config = dict(
    d_expert=64,
    num_key_value_heads=2,
    beta1=0.9,
    decay_shape='linear',
    doc_mask=True,
    max_steps=5652,
)
Below are experts of layer 3 (counted from 0) of a mixture-of-experts language model. Rows are named router (the router's row for the expert), gate (a neuron's input weights, with its number), up (a neuron's input weights, with its number) and show model dimensions 0-127. Each number is 128 + 24 x the weight over its row's rms, rounded and kept within 0 to 255. Numbers have three digits each.
Before each expert's rows: "comes after" lists some tokens at least twice as common just before its tokens as in all text. This comes from a sample of Wikipedia text that the model never trained on. Tokens count by the router's weight.

# expert 31
comes after: " P", " C", " c", " p", " m", "p"
router:103151123106180118137169142178180148105167153108119103113121122134121129127139136148161103143097125131129114106154125123133114107120090130132160175123122151115128121126135091122150158137105114075120107137142154166150107105071180146076130149101151129154123123154114152146159120104126155121149106098120105141123122124179197130125101117095099148131157119124097123133104106148143167149159
gate1:048120121144115157108169184123143131099111106099104115151154086114131125109143138120163076137153085146135092116104153109123118130136120132116149124116155137092118119118095097121137110114110131097173145115100115108114114122118119077156166117126124073137127116142145119144163141166122102151143125149131134113095132139105168126096102121099093153107128107142155106069085102122141145155122
up1:095149129162128134142137150102163124118116145087095142145195116156116115125086171136131127118119140131169102085094132113136116111095107170113164150137148128145115166127121134095106142129106129107135147136087113067140139152138137132112163109132157040119130127140119111106136128090144138154139108165138148147089128098132155115065102139117130143122153084134149097106124120133143119130156
gate2:113092120155115122132161165156110150107134117152147108177120129098126151132181106122131084160109170106166071103122128121119118132134141103158140141146123128139138120122141130074125153100143095119166114138090177171125105116114145121128151108112118133155140097121110103091153160124150159146157145103137105145123135097124144119112157098106189155110161123095128125144121102178102129179146
up2:129112137145100132093148125131133133149136110069119136099112165112119145160140109137113136088135121126136126130115110144106147133093115140131131121122095132178163164105088117155166070119066118138118117143130113137126160093132098152155135063166137117147130103131142141140127135113157087087169134139127157136107114168124164138103106127119094101154174139126095162148148132136073176132135
gate3:125164133136150117096133166146146128115106044127107118124112134123144139132169112106136120142117127142143142153168094129135110092169135146071117131125130167123144131139104138126149108104165104083169159139160144151129130120081085093117132103131107122126134145114139120116177142120132146107095117147153131138084123121126120141137121179094098143107136169178104116075135105159116152109172
up3:128060119117128120135116074105097100144122170119183134127128111148130155125090141140178133152162144118113117100097134157118157162108122130164150124126159074111132113135172104127112144135148139164120116095097106105118131126149152162146168141140128109060112109133130118132144164115120137161153152145117158138145162123112124135122146102125134110154127096123152141153071112098178143142094
gate4:101144131152139128123157117113154160116137100147093160113129122114114126102102143093131120161148119111119124136150140115114152126111169107075129098154119127123128102136079089147094107125101149170122183130090137135136138101138123117138094172134142072169138137125101141099152122112086122135126098098123118120106127117176117146127118112087104068084131176136130067102129086135138113096125
up4:102135131154139133144135134151160181132090157121132116105130119115110138132109165124099104152103130076122053133070178106123120126110151135107167111179119113087145113159098104152079128133115144140167158120119131119147175090143149159147119160126141107141168114126136145137098148141147118140136098147165131140084111158139132117146146113084139136147096108128144081149133128148132152120143
gate5:164175108149132120125138153154173095158137096150131136136146119166112139119135152151104132106150091153115099169125112147135177115115144135158108144108108145147161134144120099139093130122111115120119094089158134153107146142113145116141107117110120121125132113141159133147133149153174114149148077090107107087106121118138137121103137143116080145070137122140123120070145200169106130178124
up5:098098129136108147117171131080137159111156144149119078114152103126161085103110127123101141118116147155122171093134151125150154128137114112091117110094110136127114100101145097152128115142147095130134120121111122114146129154160089138126152127106136169124159125094107067124101116121102135101107158178054131108143148128122149182123111140153130104168151115144139129112150079133117084151142
gate6:145123143129127133117143143113091132143086147123141143140088136169139110124223163150116129133134110114164121142119087123132110122115102138128107152081153083126190141160152133149122120118138114099145122125112155118116114103109144165152155121062163137133113171128112110087142118129181114151143165088125124104123104119167131142098105100125096120153158117157116155108123141104143142132097
up6:151138104147138139155104104120145103136117102100191148108098150164124116133155142121104120170132153121136132141102111104138123119119107129150085114147160137104155138146088136126150139132179130157174119126094117114120164133134131125080122082139157095111122142144189153149123137144096192094090148086083123178136127132134120107175151103168109127112148145105151143126146105143117138116112

# expert 114
comes after: ".", " |", ",", "s.", ") |", ")."
router:074136150110166182152135157161139115133174132119130124138115122130136134089137131104171112140167153145131143131141134163116140113113097117134165197099121162115108133154120095126148156161108107090121121134118124122113126141079168132133092141097122124115115160127095155121158115120111132132137086109122129134138131106178200139098140115123106125103178093119090123134115090128121152107167
gate1:086167143135135120165138116135133133171106121104167132147144116114126130112148142115131155140140101080164152094135111117108146123112150153125120139128155119100104137162095110162125151180116187102119114139158094110151103112103154121159096126101159125116097148119145092103152110114125113141136115122160128131153095094197119089128101132074169136166146100160133167151117117134110170126142
up1:115103136139089113161152154152138096140123124125161115124148128114109148088140117091079119124135117134152139102158110123131177095129122097091131162089172123111102152119107149123155115157098122101058131074125140111105147120117146136159089141117156132143146143108108115084092141135158121134118077132104154126152133092189122104114120115104127095136118116161111132110116119120084169099153
gate2:112115168099130150092137141189127138152117130128162154110131147166154127131170130123122136135127134147117169185122101138128158113134166132142118132116123142103134111130108135094133086065108111129155110116121175148111127103119099126151149081130145124136070115165160126149158113150090138148117134136109141137098099136103129146123169147103101163139145190103119127124123154081101111101083
up2:134081126153107135135123094087140107115118139137147097116137154105141159117126099130165129121132108108167121111112163113125109147103100098144118148168156113164141110122123119121133117206124137154102159150125116087139140136149179105150088179095168143130170128131094133101139108114139103157091106100095128130141130131153138141144135107135146103168136136146112133106103084168137167184154
gate3:103123134135117123099125159126106139128127138108119143208154100153117137118094126110156113114130126124104157104087116126152092139119103107124129133129117106149116150140098095132105146150123177093101139155185131142080132133148106109128134144117089084121134182090172122106125102116085110143155114112146145124124115117164108104128101152134151099138093120136148127097098127136138073060162
up3:158098136122129129156122115152102118103111119098130104102116079155088098112134118090088107152138124102123135128147160107107137143133126123086144126125129152106106158131124133122155155157181139126096088102067055135152141137137139122102121163153121147159110130145121148119127170092155091173101112136163171072090119124144092119112137126088143134120135109123127080111112142120107148117118
gate4:138139082130136128121136107138129171135121114147078109151123140108120103112104128134149173165135119121145132118116147134124116166123092126140120155131114144184128131108111137077140131111141114159135143131095157173140129132111101123130185111156064160102137129126165157091148140119084093144154152100089167099157171142142161111150179161120138113117142165096135096144151129133162147113150
up4:160120126072126133103124096140133107123174137172139150147135102186078158154086109132123125111179137142139093109103116135108139125060105115109143132104117102116130145122162122132124131097148110139078120125111126141103112081140153108119103120137137125152123166147113120109161085150157202093108185158131117142117118133098137123125145093139103110135130134155143159104140108128137124134110
gate5:090152156124157099117111140134136121135126124138141125127197075165150120143130096191092153145085099103166147082117107101120135145150117124121167115154101116174106095130160112105091139133145183142097113115163123095138104123110103122163106121099140164129113107136143147092119121154159115142135131090124121129141094134167103140149102125131084153123130114134122136133119179159134114141143
up5:136146147093110099154119129143105178134166123137147116166086134134072136156121118173137128129134125164119118109129124155162121138113128166162100111151145129119159127132157159163131097172175118097120116097137165091109134108105145136117145171174127131142106136112122089112120163147142167123150148089160145117106151180123129098134104133121130104095148136150119175127133147115086098085101
gate6:145146097125133157149171153129139109084153107100131099106139078123137124134105146132123113122132111116139144145098116167113131119139123121102128102119191132156144127113097142113105083129199119121123108120114112121136112135137130187121125130133089112162104113133161133091110157108127176161150134111126135131135170147113086096129106109074149121091141127166159181142163075108136142115150
up6:100131139100122124146107109134112138129142100112167133155147167124145152125137110156128113109139126112113107147144116149128106122070148143138133156152141126105121134148139081150158150189087092090118121110143067150146089129143099144127103130139118127110101121105179170134132138152088140136124093147146129131141121084144098095119131127171137145121125145109141201178071126169133129116101

# expert 75
comes after: ".", " =", " |", "==", ")", "==="
router:094150165093110134138193164167181125093189149138152089113119086160135115082130136135145113140163119152144137101144137128134137114147083131126135168129087143130124140131119090126146164137128118096132096161150126155161119143119148122104100160130098127141143151134089146115150122069148133125117102116105139123131109096169174142126126146128113092095134116139134121119078124159096143109124
gate0:126128137120136172128095117095123117130125128107097139190108113133135136162133135090144139181091135128126139129129150109138125135131135127125180138136132123160140106096137109106134158101138180131086114127130120094076082152106111128143102123142106126127157159092166113145125174190112110143132118116173142083163170148169136099116090136094110157153131082121118089111126150147125154129116
up0:106131161161123130104113145195175090142086140101129128112120134124117134127142116134110125108173103171158123115178114144137162120137137164114110108131117120154141139131138148132146102170127112118142141148123120117149146144131139145130083135156151130136072065148118140056148083096140127151051102113113150111099118099151112133117135104154163101097142109128145143145110111123145132127110
gate1:196134106168147100124128102120095116160126126136096136156136126134123110133136147104124143104123120165116097137135143166134109129114105140108140136111089165090158140104106083128134131145092126209151114079099118121128171129116108126155124153122141152147099112125137086130140184128161126110140105113125133165093119159122118178120175118116134127089152126158105111171140099142113138169131
up1:102124153133109056132120157105131094159116090097109134108155119135098164097137119088112097116155097093114113132064131149071122119140138120122104174107110107081135154132119117137131120128135177107110139125129124138161139106164120152156104114136125126091084120137140131140174117104117153141098082141099130127087121116134104100068113124126147101104147096153139162133122144102129146122144
gate2:150131137116116100121176135100065113097111132087132100112104155137132135145134118113150140147110096154082133108055142085135104164142128149130108180111122128087108142109109101130140107121139091133082129132107149144116167087138119105100113147153144178125126128162092118182147126140131140143144130139170155072154158117124125121086129122123105085095133147137129154132137117113125112124150
up2:157121168123127119125202126117118170114116109119153129138093174132144131128113161105146132142115115132137170143077130100116096150154112125129128166108134130108071128121112127141128115151132097151134115143054130151133192130129099135099142128119169153145090120151070131158143081159156147129133140139146093137127166132105129180129172106134107096119137117146122150101123122097114130123119
gate3:117119156103109106125105149169193074090106123097144114120119084133102136111138133164122107110148104162151086114178114126122169130146135163114125117124098118111132150127124119142123124110118125109152139131124129142142095117145123116140111145116139113114128070153118105094136144071147140151073113151118177142114093098152114080107163142158164099135109097158148151124106146146118155167154
up3:151135106158148147133143107083068181170145141149107142132142172117138115142119132096135147144110156089101163151090144134137082138114114080140128139129144137135123105130131140115143125137117119154110114115131136116115155140113132139127141104139128143140130182098140160157114109169112112090199145109150075116134164163109143165153085133090098164112136163102113110134161114109150111096109
gate4:133122156123140105122104109099144112146136136176149142117153181074117126153107103111101158142125159116101112098123165109142154162097109110150106114119139139103080113136149146108151117090189101136104097139106129129124143100131106120128132119083132117132205187131134134107124106129119131109171119151140088151141143130098138119137170099148100109114146152143119119145128135145177096174139
up4:089114145116104167118111151157154099123093112109156108125144088156089126132143145150150121090131132146150121089140107123105151136165172140148108082126130098105156151126105122161107102146133126093097158148126135137143094131142137128166112120176149097120121098155125100106150114093120151161095101154098147107105104081128098103138118145166177110162104130154162150113079147138106137133103
gate5:099130131182116137056110134169131122092114143110145137155126093114127067190120096111151095134082165101106084132145116106114137110137108177113148110100134117133159137127098144149110142176138169108155106099147105145118091094132130106137095136146180113131098101111150105082130111136133116151107127127132141117104128122145108101115103122143137116128146122147115142130099132107122129100077
up5:129117124076139142142117129116126129139152149162146138106094139105137181072136148109122208117190102168132154144151117176169133153114121110119147139110129129158087128141168140109150115084143122136110119152113107106133141187110168154129165110115091155154118122122092114129124140116144118112159117096129104119151143146107140169122127138103106114108136133118131099135136124147165118152180

# expert 106
comes after: " in ", ", ", "–", "| ", " ", " ("
router:105150186150178122120177140146182132084181119132132098134116146113159107087146107142160114177143109144135129158152135135153136133148080119148138129103112152133143128155133077115143149148132114082123104154142142159128112126093175136069139118136123135166113123136090159131135094132122127094129109124116134117134106132190161153103129142115098129117153100126108132135100100121136158094120
gate0:120130128124123127141059133151122088141109114124147104149165130138102137147130137142122123094143116152113146127144208189086124099106165101126131116139137139107134162114091132151111168171124137132157128123174139128159126136124175133168169132128141141086133119127215131150128148138149118130170064114127133130105118124141121114107151108151145133160096128134128097099142112145131130126144
up0:115123157139133156145130128097128127119134058100107092104181147141143097134109158161190123136132112152156157139121148128101087117149135087112075128097153143130113149122071102150110130133126138136085146133133127162097121123114122121135157127148101147141131122167128070149130122115116147108119144148155094121118078128143124120105109123200110137151116126125116136098123117179102143085140
gate1:139120107143107122104090156118145115111139138162150160133140124142093124131165152126136113107136129088099076097119114139164169125118151151124161128127116107141165092129152153124116137126133113127166138122165158102104120176160125135147127129159131107095177117119137174063135155098149125141164174079060145164108140135097124098125145155118107112107130114120137135147124139115134104186135
up1:131135140164131128153098170159141090097112109130167124103110110139103086150116176160128107098173097157119084112124162126109130113125165206121114130146121129092138137142144161142113148149090132131139138141126138109196125119119151133088129145130184123111122126143149133120138120095131134153142084150125116144086101127084126101137131110135163144147126155158126171107148112159168110123137
gate2:130121087094139105175118078116138107156138141104097143133124122133115113118108096107116165126154105118143115115202158128117147128081140090145127132105137135092116103113169125106123118097096125119138092116099135112131071082103127134064099131094114138133145109121130136131124175150159096096126107101110204122121164124128115125124155132150119120138123095133131084143136109109165114120141
up2:137142073137116098131146098108156104132089116137106169159110113127118157103135094163144124105167101115119128145158149146129132134137123119132129142172143110085105104139128146136124109093102122145114126131135126105156088084093059140071143124117157100092133117130120097167140189122164116083078116128107125107103093124131130129136141167108121105148103082120125100154126145147099143138110
gate3:147132151126122117162175116142108166114090123110153129122136139189176142125137105106135117146091113144150125128169173119092095140150134150120134141101079142137136083121044108127114107120119108152135115129145148088108104091147094172144113138160111127114133128156126096144130132111102177123116139157160135132133125111165138096150157146114108158100121137110088160117112137117137138081154
up3:132101071123118129159115117149165112149179126132093133109126134113116116135125172121150132120165137144103129105108183096152130112095109132113125125138134151133133138127110158126137120127140149116121107116164136160183136128128140128114078119127101133128146127115146120145148136081110110108159093112087142082110178129114143168147129092060171162100108125127128132105183122106126083121184
gate4:132111133141144164133193146129160121136121107104162101130081142125129105097110151135063148133114117136119159145120122201126108114190119109130150138121126146134095144157067117136137126130147080124171130113136155129148136124113121103154166109147085137130149117163105123165119118134090133111128167149129152125084104156147140134121104144118100099157130146104140132191122132110131106101151
up4:119139149122118147129073156163148107116090121151199134125128122164121179142115160149117080090118105132075127122147117133106126089151200136082115115165116115135139124134118113134146133126112119134104140117175170095074146114115120141163116143146116146106141124120154149130137169134134123159153139141117092158137127122129092116121117165136111096127099152144141113107173112131096088145146
gate5:135111111121113144141175127166132123173093127098130129148144123136102126108104138092129099092149116118099093139144119157097130098139158179122132134086143126131081159139124124105105161121113163124129113120151130115160102151096107165132166118166151074097097117078133140136145085142144121112130155128093117130109132109097132139114121137077165141118087131149127095127150086113119163075166
up5:096132091126130143136124114097122119125076100137124157102139121109168131127124128176163166146125168131123154115119145174123102127165143133108089122070131156128142107130069129128129095088121114150096146157139155137112123157113142139096191115121126150128139121145167082151138150126142138112089117139085138095122102118156115142158096111118105152128134126126151106104129072180116089128149

# expert 2
comes after: " |", " |  |", "==", "===", " ==", ")"
router:092126123128142155138204131161141123126165101121158139126089137121116089112129124136144118145139111146136156118147152137144112109115107107148128206079129176131138137133143115088136142170141137070126126147121143114127129139079184175109136142098136114141140177136094155118135093127107147103096129138127107144140123117157213118129111141098123101121146132127111157129114104120124128107136
gate2:158121109170128170136127136145159084106102112088163128130126148132094084163099108157124107118099109127153151125107130122080129143134132156130152133135160139113117141134124129161140160192134173099135146179097113169146153186098129137100107127134147130120121124089147134119152121175123137124143139151148113186094110135114157134109079094133111072118112146146157126137112108112148113121141
up2:098158107144121163141130153174124200085121148108139136126103151110120111138117136153143120145109120082179126119135082109143124174122134135125099140097131104133142129137136119134134141109158136123124108136116133127123122181077117141091152107196134129091101140121074119104104141112122149148152164117084169105143123128130128109146104094115104149126160119150128145122137112112154155204123
gate3:134113104134121149119146185120114153089099115157168137126169130178142171112123142102148128118165092127177176119166107103107085123128118087132107128123112117150122105116142112122120123089130110131128154115188120141063168158135083155136109122091100128139162127137126097146147117134120141133155134131103124142109144134134108166153158149118137095108120088090126143120176095139150123127161
up3:154123123139118104119075127133161106144138163120088114123127122085118091103115124159133138105105121125142139076121168138167150166153130123119175119137117132073151114153138148129142174124139180114130138124094141108160098136164132108171159137153110120138124132128152143138137150163129097109145107101168102192132094147130144146108141140169138134123112167138137114177113145189126138152102
gate4:168169148168159164126178109103113126092138126122128096143109086133151096171146166071152135122084107121141153093099118107112107131151136145104117143148092153134168105129112107112114165121084120163154124141135138116065143121141147165107111145151121158141109144118158137151122119112152122131127145139164102120105091177121126165130084122097145123097135124154104088112128119114109114118109
up4:125101131076126115126121162122121143158143100134115148085090142110128146107125150151110139158137114155153131117149160116113096115123121116133137140087128097108138112160164162132145094108161105127155149142098166169202110103121083129172130115111113142174140093162080105108145124164108143107128131082105122173151147125137152117189149139121094151132162143122131131091154126126119120141115
gate5:151127067166135101169090141156143136085133150152106143160115123133104163103103135142068134129087140117140116159137116131154203132123120177116174121141122136101105126148107117150119168136143148116134127103107128117119134150107092152133141111165131138136098138050144134115119164139124167146156140115136145163120112146112118162102108113095126166118121070125121108127136130118132096140138
up5:165105200078132097113130139129103115145147140080130108129130161138152111187143163102170133139130107153118093175130145121131103148108115110125129128162144156133127156093151159122132134140107127135126102136128144176130150170117105103106099131149075121097167099121111116165142131095141114097173107089175143130116143124114139119097148139174115113085134138146112101137147105144139141148122
gate6:136136183157129096078114129113144131087162123099150133184107130116163126116136129100156168155140103127100130130144140084116130142101101156109122106140116140150197081136112093087139135142151128137125124119145131142111147132167124130126135171169129149154114145141126053125130142139128129145159169135095115116106146124106102147134118107115073172145136095095119107109169137118142113151122
up6:121124130120146101125122122117108098100151165118175112138084143130135138113140119083104184126156116164063162168143137113152127155111123179110145145169147172150151069125124128080129143121135122123113135130124144131100183141129107109146157154147099139144124136097132131135113133152122130146104151136114124137122138115092136121117148123129036132108127117087127110101126171126139102161161
gate7:152131132147115151122157118113105125119151120099136117139072125146162111125165134093157072145123107133129148092142167084098097149148148134128093144131122134137139133094132131105104129095099121131131102121083151171177117069104127188112102133125092130126082103175115093164125096141103129157123141140137150100091128113130155121095097167153112134117149165126102112096128139107148126121113
up7:123125144105133080127128167169156108135132145125106159155157139155098205115127132105116115143134125119101101204141127175146161109110116135127131135154141138090115132092125107151153136151158137123119153092157137098099109150133115144130167138148111119124134135101142146101148170100137139113149114091115129165159137143088141123106170110069148102130114072101145141143119141099136148150145

# expert 70
comes after: " |", ")", " |  |", "==See also==", " |  |  |", "."
router:098141144138131134139175135149164118075176179134129113105107131138142130088143133112123099111149122148128163126167111124152129096143098119168150157127136157132112102133144108088131141143107115091134105158133141158112142126075164123056134128120121092171126146108096156129126105118102133098132124128109130085134130115161197177088126146136081120131120123089099137123112113127154118132126
gate0:115139113123129142128143077145136103179170105132128124119115125158125131146155158139112134135127165158117107164099128158108083130118116093081079133148088141149164172158109099137152136162143143137134114108149135106122131180158155109139103160190129156130115096167088141131115142141130119099094147152145098155154090155120162134117148167116090127121154139120111147167144120119098140107103
up0:122128138080130090122109122116141108090130210129113126102184132136127088119110107107131126125178127111111125128097143101194141117120123076111174107137128130091102154145139135125140132151136129134095140124088108052142138132146125128112096129122124122144135119142072104136113150097132122124149087126140137116164137125127137157087178160145131147139141130105143102119171110141132105157157
gate1:123098109098146169146113120108091138117124128123087132145094111070141118144100081135157158137144106151152138107155159155088103115144120095103144162099133145116080136187121113197134156147102114154166146089159127153155111151122163147130090153163124139152147125101138130128133145141142113098095132122118146179091108141138137115128092150096136112128147117132118115141153091127110154125102
up1:165111117100128133141112146124105094165122067132119114115069112138115123104145122097120131112166164119133132096128155141133115108163148136115151118119117137100099145129108105159137137157142105144136075128117121167134101150160133138161150129093109144134082109157171151132149141152127127133180118095171133127078114114141101135159137120120123113124099129161090121112045117147101162102159
gate2:160137102137161130175110113112077136127154158123101117172135143091166140092136112120135121127145106149115177115156102150143102113143094121109123141137108142147144112142121116129157157126127123166135118104117129149135079147138114141115126157125113162086139119117108127123118166083149087140163185123083150104148106174125128168098144121105142154140148109151096081187130091130103146155109
up2:162141161177145091102111084110161137094143121147149107137156105120126064158137143125142083130085114080102088074116118144114083109104111156114134166182123139173141108115114112147145131131123152154137121111101147085118108130136115142172150148132150158129132127115150148122120103117152108118103137129152108166124114132090167117121138092152117157098133160162111139111120117133107127108094
gate3:129124101120127130113120112121160131126169106125122152120086127059114130119114158183155137120169086105117116113097105125131132178093134079103114136090123125163105139175136138114165126103129138132122119136110136135126135149118137170165112133127125133201143108119114140074165104092143141127112139061101110128133131121138136162146184111110132136123133109169132146138152125140144162161151
up3:131151121122131114127138152124124123169147118120129109135155112164155122110153046129131106168129162145120122120139167160110143091111106159109140142157097136078130115148120102151137118128118136159143090136172138124168107119161102065056103144129153156094086143167108151162099159159131125149112115127140128110165126137164116099127122141129111112112133118116107079095118126125109125102107
gate4:109140134107121117153133086160202167144159132204109131127126104142128132114103096143115101129146117119122137104158124138116111094145127161131147108141144118112125149175129108131138131124092112131140122166080137132172122098130111126134163130093153137150120152125131112189150098114127143086080079151127088138153148140125137159144152118129144170125127178136150142075157116143122113140101
up4:149150132168110164124119108122165168146100147129144125117134138115155147134120092125099113114087163123099177141127146115129115127155145188150157098191142125095131133139131116129099101154127127120147096156139121127163130103143084092085119129111172116135149150152122129152098147168124124129080122188111103156092096133133123126144131131140136172128117161103116074083131140149114095132121
gate5:122112192138120135108117112120116139089124145139109115146132076132154145121133094081103124153129082155129123113162113129144083111129118123124160138137121120131167118147120103134124125063164144133127121145152115137123073148122079078154158128157141145077114144124147096096115166156137085151125143135126149118128126137129112118123140133095139155118141112121075093074151158075122117101157
up5:152121158131124125136098132116078095096113093163148133171126096101133169132143151113108119110144101138105112142135133128160109105109122168142161106117129142140137141114116161138086123120156112124136122128113115121087124149138078161195183140129143124082112142120149088134145117095132136110169152161143170110096119106094114095121186092141136147127123135127131127138104155127124125150200

# expert 96
comes after: " Ch", " Z", " ch", "b", "ch", "z"
router:100143144120179134094174112171158138137175147115134100102101124141143115079144117101118116163137128131130144123165171150157140093154089118115120167130113175136165079113116098109133154155127099092145087151141142179136125130125159153120138144084095108154149146140095148127163121099127126103146135168084122147135132106140189147124149140136118114112119120104098144108124143158114147124137
gate0:122118115143158098114136115154115131139115099156120116190118106126143136105136135157113131129137091100075193125161129110091127122157123140100119140126109139157153111102096128107112118124102145128139143153100111115142093122092119137108161163155152083122113139118080128146145086073126119132120131145096097111120097134138100128146142143125143146052110136134099094069104150163107102104105
up0:146085149110160124162129117098119142126110205129101135102112128148113086123127105080146125152171098138148094082164134088119115104126097118128096125115141078117170111149163130139117132122115137128124110128107156152157134129108167161155163148143116102180132172139124136088151153117130111132161143148137141182132148117113102119157151132118119139137142156077109117127122150083141116119103
gate1:116130172132168135140173114130118126101112112148111100144118121122092143142121122149118110102132093110164103129101139125111086112111110099127106113090058087071169101169171141151121136105162092153144095116089167093132148078119138155111150112147168109142133087151145112093128088136152152139103144145092129142130124124133137111146122130100097139136158159125098100127103127142136122150119
up1:149107136142132107093112133085135120156126114084167145167184110116091133089159125127106127153108110150131172130154108097100106158111116139139138132134115131187098106116082120122135135145128125141134128109144098131123150140120097130147129135172134158119150132099109136089114135132103104130104118131154171104117115110122103161103152146133105120091147093173099097086072121204113122122142
gate2:103145112174124118080156105112187119114161149142123108152136155115099120066152127103112108111107154147126120138105166133168168166125127122122096185156094163120100132097112128130126155129132128148132141130136136098092150089140097149106092114118096141142143146115130114124116097143124096151143136122113115181155097162136170147122158100159167105120115128083145138121101118124103160093142
up2:116129109126125146114135112125113126088161125142114129104128153109133121104133104118157113113126124128173143148137145152097140099109121136104086149136094135154137142130114127143159128146148133162122161108128187158128185077123109131128112114073120139133093163090130125140119147127107066125173110092122135129075107151128155137132147129131149118123132130111189141081103100058159118116183
gate3:118122149174152101110138106119128136120164133144116102100159120116095143096132146090101110144127179130144109134132144110129142132124108138107146103148132153119146176133094134092139129149117094160168162100184171141144221098117137123128127119133093146111134117139117122140103121096156111153124134130139153137099189158146117151144143119135147130090144152061098139125094145114159122148124
up3:113143137143138129135125168155110157108096111137157133167138119112095105105159172152109120160129131112148077147150130127178122131105121098147133125150107090137143095125145164094093159100167139156125136149140137054135123145102107154124110149131147139151145116108141108123156170105137181133112146138122111139095163138136190171117152140106138152131154108151159159164142099159116139163114
gate4:076097134105114128119105176167156114055152173164131120145150142130096125102127119131109126134167082136161111094145132101131169149128137098139176157143132123107152136128129122110162163097106163110156138113125103140134140128123118132151128187141113113135105144130125150110198159110089100118152128142121103143110165115113117107105106135087119133132152136122120136157134142146173159141099
up4:152146156121149151137151146140121121126120120062111094132105110125139109169183134156130159124107101103101129126129124169095162108169121185112099116130116124176161148175104140137173109108153130131117134134134163155098127133114111130136123111130109121108104117155163103092123100130116129122117113076144127122120121160119117161214093151128099146107164109128119095133116125156138092144111
gate5:184156171118155120075153103106113076118118127167139112139146135154128152113141170127126121092131111166120123126143105121124189156168099113133152132146118142140123143107115112103118161141123152107113088101145123129092173083120115157135116159152104115127153174155132148129137124088141124091123132153187123142161141146101136156092139131129141090109113106170122126100108164113136096102125
up5:136057130127098126126099099142158122106172105146135071103155082118061136154090116135124156112121131103161147153101131135100116130116130115118091137133126132147077166132133122196097118126142105162147147123100122131099103131124106142135139116137181150160122148128111161166140061141159133125164133146104113117137133093140137114104121130123109124102171113112116098121109118119107144134116

# expert 28
comes after: " in", " of", " in the", " of the", " by", ","
router:085127109082179128169135147135138125131155117108121100104107131140124148105124152122162080135148124128121137113131111157138133092127085119141125195144101194126170134119092088141150155142138091095146099130154152135098138144076171135097123160144138115129152140108092136122146132094103162134113120120115142115120131105151171176105140094127107104086164106128121112111120128139119146154099
gate1:110150105142131111133097120110127086135096109109136119157147097104090137125109142149131143160138194132063149147146102128113154129156090147094131164120132162126149139169072101118107149150146120104125140131147113172132157106128131123109142167108140131139139125111136136154116185138151098128112121103117139061132143134149112086139107168122087088159132143175158126100110128146136163137120
up1:126123125134175086145145160097122118127092144127108075168155103101133110171097133127142105117155128084093138114150067122100132191151115152137152132150139165117185160135109096149106135134123128124100159112121133127126150142136099121181120124135157128113134143112147190135119128136158088129137147136152113153141132173117153154170130155133120100098089141159127150142127163140143116108135
gate2:100156116116124119157120109136161076112120154099103122105141122129111127119120125126134142126121102136139126136126096130096142109115103161138159170141160125092134163096125139127143153098111149118118162174113123154119084101085175142088124146113160165127151099165113121135163155129121160127155133091079119137132125148116092086164143143123154118130128142095065166129129057134100127155157
up2:119158115129105119157105142113138096084087118101042099098147148102139154161141163097112151145116107128126128124130092143110134170153087154114127110117161153151138093139109119139132131143133121135131167122121057137093133166104126106097174136103140116123152135122135120150124143095108136167105112167112123110089122155129106089159154130117129132114094107149110155101105133165088148137135
gate3:102122109132119129139143126144073116149115148099124137151092143127154104157159139163118150126165120119169137131108103111129116124124131117127116068114155115119198113120138113148089125146145181130122094101157135123146120141063163130179157145135109134147083141141143115120183125152130119120156160080123174104123096114135094118154115130133119139100134119108117119167093158086095129119151
up3:141130150118116127104127154106153133114140115115118176145153191107122167149103148117129101102089105146124123202107113105144186113112095152084088101146166142155119118119085127125115113129113126130090129133103153141154126124119131156081101108165170127182136158140136143120141133134147119111098133126182117059130119126130121111108104135125134141138118100142162122115085147158125144141143
gate4:138132132169119130185130147121135077127099098108109150133138122121125087139147128096122144119106111162145130139143104140134102096148149070135144133126101142150081111155122138137125150131117113115112136115145117185079117129077126123091103129145163159167149142086056127141141132134157150158115162133090112141150114109123107144105101131067117100125107134108149149114121109169112113081119
up4:130104132136121151111105119132133153134153166176121122107132154128119123075147121109152141135152119095131132122133178145130136147106090163114158142110129099111175125139129127118137095129132124116138079131101164109146140112135146122156198111104099134108151119149182166105156145079111137110141089161164118162102196187088108111138146106140113118141121101137107147139128125134134094162142
gate5:141118101135081119162138100155139131103114195106064101107162140150100109122147135143118117126071123155129087135121135118115121124150141188144140117096086117142141145126092135119090115126119126112133146116164133135123135107113157117127142145160108153138119099132124112120119158168142144157151101145106169135081168096151125118158143100057123151154154135109144106145124160119153156147155
up5:095139139125128194101151092146094143139129133108158126088124127163115144130139127147115159142133127124141136141143137129166125074132165119128042087110121112113129135106089161112114052142131122161145174125108127137135079118131136130137120146118151149123098143156126078158153114092090115130089128137129120092125105095146132128112169133139165143140162142150133133152146137119093141141154
gate6:139107118126115114182135149099103171084109135112148136163118098159104143177112130145113120082133163196143098128130144150095147127146122161126146164147130114079151095165128129168125161154099126127160131117185116116092133137089127140139099095132148110137139143102112152145117175145161130155159123117167145142121100135136107123098135126144131121183144132133102115131093146150157151142146
up6:125131108152143097131131127128130144135147177075151145090149135157125155125136137108093076119105177141090139138149139102161102141114174142107135159106105114133143117110108154114148109199102106140137124179143150113145123159130129113131151151139177130131168104126112183159112141113102088133113144124162093156122125116130098132138154142127072099103092111107099104097141134160123127112139